python train.py --n_layer=14 --d_model=320 --n_experts=12 --experts_per_token=1 --d_expert=192 --d_shared_expert=0 --activation="swiglu" --moe_layers=[0, 1, 2, 3, 4, 5, 6, 7, 8, 9, 10, 11, 12, 13] --router_score="softmax" --normalize_top_k=false --routed_scale=2.73 --balance_loss=0.00858 --balance_bias=false --init_std_router=0.0112 --lr_router=0.00121 --n_head=5 --n_kv_head=5 --head_dim=64 --vocab_size=12468 --norm="rmsnorm" --norm_place="pre" --norm_eps=1e-05 --positions="rope" --rope_base=4020.0 --rope_fraction=0.75 --qk_norm=false --attn_scale=0.125 --tie_embeddings=true --parallel_block=false --init="uniform" --init_std_qkv=0.02 --init_std_o=0.02 --init_std_up=0.02 --init_std_down=0.0 --optimizer="adam_variant" --lr=0.00104 --beta1=0.95 --beta2=0.95 --weight_decay=0.49 --lr_head=0.00498 --warmup_steps=312 --schedule="wsd" --decay_fraction=0.599 --decay_shape="linear" --final_lr_fraction=0.0 --batch_tokens=65536 --seq_len=512 --doc_mask=true --train_tokens=254600000 --steps=3885 --dataset="wikipedia_en"
Below are experts of layer 5 (counted from 0) of a mixture-of-experts language model. Rows are named router (the router's row for the expert), down (a neuron's output weights, with its number) and show model dimensions 192-255. Each number is 500 + 40 x the weight over its row's rms, rounded and kept within 0 to 999. Numbers have three digits each.
Before each expert's rows: a language model's description of what the expert responds to. This comes from a sample of Wikipedia text that the model never trained on.

# expert 9
Prepositions such as of, in, to, for, by, from and at that follow verbs, numbers or nouns and precede a noun phrase.
router:520542450531482495494615518492569534465520471424469578437471432538394514550531570490502443451495528577499476491562477490494549503533512511549502514454459499496489460520469509445528546502524491
down4:473539454483508542494549493537476548481467503545460475509484495516463461449513566547456472545450487482496460464552513474575590635472494482467513474446506496452522520556546521503497470527440517
down5:448506508547473572508526433533476433454557515600557500458521551516512529511484517548525533477569505529497480523540503424431350343500533528457527500506542507516499437536462516494507534560482496
down6:478476455510454482539573484523497549577520567487468504474414487454466518522494577516460461460480443481584514500532542459453474465416486469461487460515569513554531439506505496497452462495496517
down7:491529493496493490458492522488528506506574486463409575502530538538431485476498521521556546503457518572490545458480512476505587519453560562528507526504517569530536420480455459514549483464561459
down8:555446471535560479502512560546393500502517553500523535541533507489535482513474492599533462488494510492483506570568565521412428417537486496524451515573441502505507472468473461474449525562499523
down9:448565448525540509575481484490502496483489532493564504566480475499496442460531505512472504458521472426559449473496525497389378360535561470492470513462478453419470547525467488552497548496547485
down10:477498515476566532441530509470595548495510491512536439487519516506504542494481467486570469546462472477471496478575485560520547598543482462490467476563462495503503481493545514552537503446530415
down11:583454539449540532541540534528494514504457509503526495507572500542514505483497526530529502566541513460533584455478486507455380397437498519497472483533460508540501487472484487547450462456561479
down12:488502403536476458457436523506469462455586503437448497457491574474473495481514517512521505443571495551566463549506518464469520515500487556530468516534563508476517483476555419455467482564440529
down13:531516525436488519483455489531481527519550504507486496552473489507534505427484586469583537548464523524450482487463492496497549517486506403457497463534528431472507494593511534493542447526504565
down14:496503452517497556563498502581426526514482446584529412506547483414582536480478489508467466491564467476468473545538541509477449472520513466481530424504474527536451494534518565511414455514493575
down15:524520527507407469458486454450458426510523493507450585488506551543438428552532554481459534541486505532523482437525500512502574509488511581614411573461544469431413535426489481503481479502497477
down16:550484580451501556506452470408541477430476507573558575477500492494529475492492437505506507470468455461447413449472503519422402376541503495528545517594415493531462489457487545530475556521506524
down17:538545502489480516527455510525474452495413491468496444478488474525467496476554481478422466518499469542483570467471429471422461468532402561465508432515521551485487510472536407483470478526445503
down18:520445497474465494525562517439486504482444502446457541485451531415480525626431517491552474657564520567511479430483523473550550445461543495495463435483524534554526517490487535498555568431472543
down19:428467403524410446439483578479468539475544489478481583490522475495446500497458486437533486465496526504430460528463511453594553601416563485502523478561490509458529527501407519482552467565477590
down20:519582513532461481505493522504471472514537517501543486458509481472516584548595500459551540466579525585464533515539513546445443424559450492507498441451466468518531397532499517529488471531488500
down21:424497493502505496422527504554520486547473448469532504606491557480459489385559461528507492448483530470473525512508525511468375502498538531480472515516446464523538529484565478486523432472547440
down22:500506434547404497524499510537537528503499484461552460463520526517430462505495503558494417486512529543437496567488500549480555565577492474474496473456525465485510464514550486496449491429401454
down23:534547471514408486599543496478571525430468455514567511522447502460506454430494513530518448525518559424486495534510578464487516471505535543535459499517556526497500492504405592474516460539480482
down24:527471598496458448484521492478557489502486496479477522465500494496419440557484434528485454449461562437461485489494487483573574578508532591525462495528520461505455497438480499564479512514531482
down25:508513467455508491539516519470510506511409450551506525519497470423443545541475504514450432495422537538428447491526544504601584535470482491422494524477520501484506450472431567545506486580485499
down26:449519531512495536488477493444501543436428415487496503447467529526490506597486480500481448517524485523544450508493536525476418489483465529505471560486502516516442525480472470439506461492479525
down27:526498519515473584499459477534468466558480498428521423469460496495445547542519556509493495501444506537431523466593428542492470507548499533450498502416427528507542488536522477484363487525414474
down28:442490473445471421493550457451526508529437451497535520461558542590526517541511493522507543508463455495575568516470509509484447524488512548432519458504523534511464451502479520559455451488417494
down29:517490480543464549508582416450577450494464558506504489434434488560430460540533447525503494494524507491455524499436468469395483422523478578471497547525507459527485463516402406544496483472491501
down30:559506488540527529544455468501469524502512497549509503518507477560470454420514482496487463475503551490481535492480564509507372434490500484547447486504495497509495562464474528509475602438536430
down31:533419557487514548459502558485518496542430497445501414530458528522589534556545475500522497475509513480407486549541486544471468572455451537472492501536535526507531490480504492518526416405491526
down32:488512507437430473495461459439463567555531531503524458532545412456478528479449468497489430444552482431524462521506443539460453450516488507517570471494472500515535521505544451521507525528590452
down33:489516520534561445517517549492547544491476463568493529521501450459522474486439486597511492476509500461525530520506496457505526517499444485510548470517475515552458516495520469520481433496508436
down34:464509572472516509490550505489504472446525438571533517479495575466533487473392495590412515502561466461558502547506521507399441402522423526446451451489514507496456553497508433506478492533463460
down35:510470460543549531453451500461485497441528489461451497508521466498430494553534543478538460469490494534400549510513497511505436477524513546510494565523563527464465475516458529459444501532561502
down36:520512418537470491428422525513498476466502450407460538555452501453482520547471437582469505514526565532445528533514570556540551527534485458440488507533437493493474464470513481510489506475476446
down37:539509471511536522552487558513523548473441510589480527457474467509579481511549508555427515511515469441480498526488502487387492325484528484499532469482469529545475504543522477524478461472480541
down38:497458567561527462460492496539461549484499513530492463499558473498546501506490519515612469543497424537484499490465473487512431357446497539464481522464499501495455504499501482500477509487523490
down39:482527447544507574509411558454551569489528497532501570509535490505505539457494534512415489449508474494443535480480476452525521462502545549438469473435589574477472522495530536488536466540409508
down40:516547552487476479525466494501548519507507475496472516444530491491450498509491462532512439476550498522491497527485499515493529555400476559443480548523511494499466504534461504532473455493512512
down41:521499435474448517530492487520527519480537544501525502509507501474552496487478489534490459496545545423487501525527443417444481511506520480477469485505518543462500490503482551486459522469537544
down42:563505493509431457509511444416534506492464546605532544519534445493537496499569547559478477469511496520502446500475524510525451486462478465483493500481583495467480493464461529470525512568489518
down43:559516535472510524550482462531518530561440456438457520517473501536525486510468461579577438420552543518429489470530483535589483571562455465513442524521488490526537523531524512434540509470475512
down44:520436534544514542489495579489526474494391526553493471492485579456489445510475474550420598558531517501590473554493493472501444419474472568481427516515482547459476500417478499564522450489506493
down45:558532499517452505448465519550440490538486540454454454392427500463479510547540502495502458503511517568480521437574443533505529530526455471529549546455470508494613534523482530500478500538470433
down46:501468468451535498479630510598485468517474492455470466530546444505541515513456505515466470507471467435454475532497529520584586592477575534544383515537550517566537544537488525467536482506440473
down47:498542522454540457389500518452515490547475481482527565542485556404459433481574465566482494504520559444437501479503476480595427479456478490607414446483504463477444537488470465629537474500463444
down48:578497513497378455461533550604515471508482490435529360555468526523480434527529461474468491528542521512512501576524469502491467569547445487428463507601476524500523476544490486498519522457499551
down49:447536494574494548488495482506496470473519544452508515511491552496451509430512512465493499502532497441501517545496464467470543523482516530386491516522485543520539439500462486459504548487472554
down50:493567430505509540487519509438565465485487427536475478497563513441487464544493520575493523560426489505514488515534534528449530527477544500485448450514451504464450490527503553471490473564455462
down51:460492581495537517448451543517559458488587489503477470485436546521474453512495472479482419505423497507512477432518468598484512541501508516610447534541452473476571494506451474518491481536432463
down52:477465582480443431528524497473542559528595560497476549510502458447582465433453455571530465468547408509496510603428542470438512479474459508534479466453491556483489477454562434491518481491468482
down53:540465493398456457431494462476550529580463453595540566469586522499474543506537509514543508521461474550557546474477474487461526522544472534529533467490529533402527517469578495537540486505506464
down54:482517553513465534461485442512546511456563425453491493456518490502498533475497506493414504498449527517528417514463469519514546548478524473479506464462532558541549492433446452500523431512441536
down55:504532465518493461489453451553444569447518460465443525549471499467514505540513539542528464492484514473500453479497516553490618550513526502476521540440584516483513518496512466434493432505506518
down56:497508483496517460476444523484544553553519485471419563453507498487520447457515469545480456464490511496528473481518463434519520502477519455477496457463504472460563470549498523436539455574502505
down57:527551573491433520427440496469508523444510459397470568447540512466484512472440483555483480507516446405494526466496475500683526607512440516503489523559537505467466534472497557387467481537495512
down58:490446518489474513509468406444458505433458500507468526536510517472488552475487597463552496543479485462484482452462521532572531521463507443482435496501538500543536520508537627440479449434494501
down59:580525503466425409498523483541459527481445456467418483493592459463483551509454573549525526558518475555447552487468517473612509571467507514426556557541476481481516517468506548481527473516502535
down60:499486492522540454434444490557475509511482469499558471425512484489531465452453530555457489560566470459548535510542528498416463383491505547468494465515508518497514537507508516475482547450468507
down61:527522558538509468516480506521413478500476541495533571530542462481528467426532529487481424448495554476485497533496460463510565520553404453537546473538469493554557555555468547518500431437566514
down62:483446468426500521478451537424532523512532512545571445499500514484498485513480428565522520439453483485518490481452528524370541440451447470520493486461475577479518470565504467596551551453512482
down63:498532535525504498465473505530453449469598501536499492498438478508524507470564506473487505449463523495441458496419462466495579510573499564480506501535481505528481481536476482472432415443465583
down64:515501532464487560463551527581514457576457544513430395473512466494524519504509517516511515517541480521478511476530501524501555540418451477430473435558493557491525447506532519460540530524455476
down65:474513483543486531463504477574561504544513422519517479539491524441485498449548463540450505404504525521468494497507494560477454585494504496474501560536425425546483585446491468491494394503530459
down66:483552527542456491519535487529553453448436458510464476507469469469464436525545512490420537582531509514489483500525516483548650531446630479470511493556566470526559524480519556499495536467540484
down67:423537452529439468487484470484532582538501421482429513490462489531540529503487557502482536544534481500474559464486591475468488472513478532500556520472461501494485568436501528482485517511471528
down68:562423508492557509522453604442508472502424552464551505468509517505516449528519471440565465459488470492469592514500528513540468491473448525577468454512478490493497454535548509513507508464543493
down69:494458495488547484553586491470510483532503511551513492524505459554517506486473442467421545480391447467486529482594549540472544441516557501465503453493503491507445433490483436482557495542539459
down70:449509517534562568458522421556423550480413483483477490535501541455514532577406537512553481551500441515518508522486534517440504490467528559477532515600497524507478531507459460549505553547530454
down71:484527539452513481476569465481497495493469484485467525570541481526525466518529548513524500525505483414449500526456538540491508524506540510425483525463477462533460549597536526538455449518467459
down72:453487522504450541470581527455546460528480497495441452543476508484461490495506547539464552488470467497483495463537534497565677644497521492532462460591518489438557466437509482562478500408554467
down73:472518410469488480497544495485541460536487499548562451531516544516551532503508501572486435496515489462520480405441580551483420524484543520518438464565545506532502502492520550520456521472449505
down74:540522536492520450490520455518474535511553579497433500520499455490433508482544548426524500488500463543446421451474402449529596541498476566493496506554535497481494471555510584555531474455503544
down75:498475469437469524469516551489542496499417523505562495535541521459496455423518494481429524496521615454521464528441530560523414564474560470481504528478442530480510491541511550559498470528492484
down76:508562510492470454425470483408537511511548453489546564455533553531446518538517460578496520534451489490483541488412466500540516559553478571501482523446483525492444493488532473478437450557538503
down77:578540509456529492556522511534506530456415501546472530454498521506481468504521469533462485477542517544494507509539522486533429439564519495522555553507464468562456515461492494507510444558522452
down78:513485563525502471529471551515429571556442553538479507459535505439565516481437448508495570477485502490482480507469502509418466385445438450407494566496550480503480528439520528429558475505533512
down79:511545524511510418493587522470528480498490478466440473453443507470480525525490513445518484593521551480566515503573526515573554529551533489456493494591505450468526530488513528479508556470493433
down80:570489530438458496519450472455444530496527455519436516502580534514512467502469537538561566536456523525510527521500461438527536498522421544484479582491498510528474531505426495457483495468509509
down81:450514517495467374570511465489462525440542481531462550472494490446644540496494495511561419498571479533484474505385554461448480416529479544501491484492529472525477514541481446476495495511538456
down82:500487492537577430513521446482523431463446560466450506441506500526530507606497518490489494538454473541509566504583470482535495493423504476509444437419561550515545504421484436460497527481439381
down83:494509513547433512538602473534452483501489546492486478469463468503585561482489506550470501568524470548505507523493546439458517425529511489385538493528535379554508506509452482466493515520500537
down84:564499481396515443492496536513451533552435501543442500524522467470484498544474485522468561477517509577502545490481503550525481487550488496551566445482487450502447469510527501526500475541506459
down85:580442515505536502452439541491529481489490519504483493522565475519409493503483489560517455500405510523445486483499454551549690604412499528568498470448500473482475520509459487563550481453442476
down86:443513490520440473549551493539545536479496489552544474496517527496555521498522524531426470487480469523473464515520548517437458460496529467505583432515431471532524483574521489516455418562520575
down87:446502583519437478466539488464516514493524477502501523504536580512471542456486501493489593468481394476512473513523457485529532508521532481487505497535495487499579476456512565552522504421566589
down88:502513514501381530495510469496469540486518523525507465520523492484487602482440461500494458522514471535437466495509562444543463545508543509455440484558580450450536476532542525526416506561506513
down89:505464539518501481448438494522530421491521467507486445441484563522498448443492427539491458443429479481450446479414485515537589523494396508444476518492545555491497498520447468503553478486569487
down90:497453429521518584483474507534476464513460423478516400445465541418523440540457491527437506492496515560512505470517459505449481478548576516506515504388472566514524510513493481529514478589460459
down91:560485501509489495527425482511417491460505507552454461482528530493494496481494538554511503582445556491427557447500470550459509466457544486497438494488516512567453499491523509472490491544490496
down92:438514472468485447444541514508560514498486461483532486594515531517405483383513493566451462428485544516479500544495483472468418483538547502513500539485491455539546505547477449499509471483560472
down93:512527506525506515440498486508526552503556466491449568478444398463533432505467478533522501531516516541501462533450547522488578538518527516578495532540517449486495607457486447447464554556534512
down94:551475524567503521512424499481409486411506509399434536495494523574453506552476488526510501504456451559425569479517523500593628511453487485476440549455571528501504492526444485520552511521540521
down95:461496546453499460512568579549472527491504508431566417498555467501461505382482503466560443543510526480487460543459507460491522509570479461492498523490486475514535534536524547507512524480567507
down96:478539504473447597515549575503402438471465593511476506489551569471451441539463490482543488483497485501454393532542511456531575582471459497511466448546480453471498487475478536557501528470476466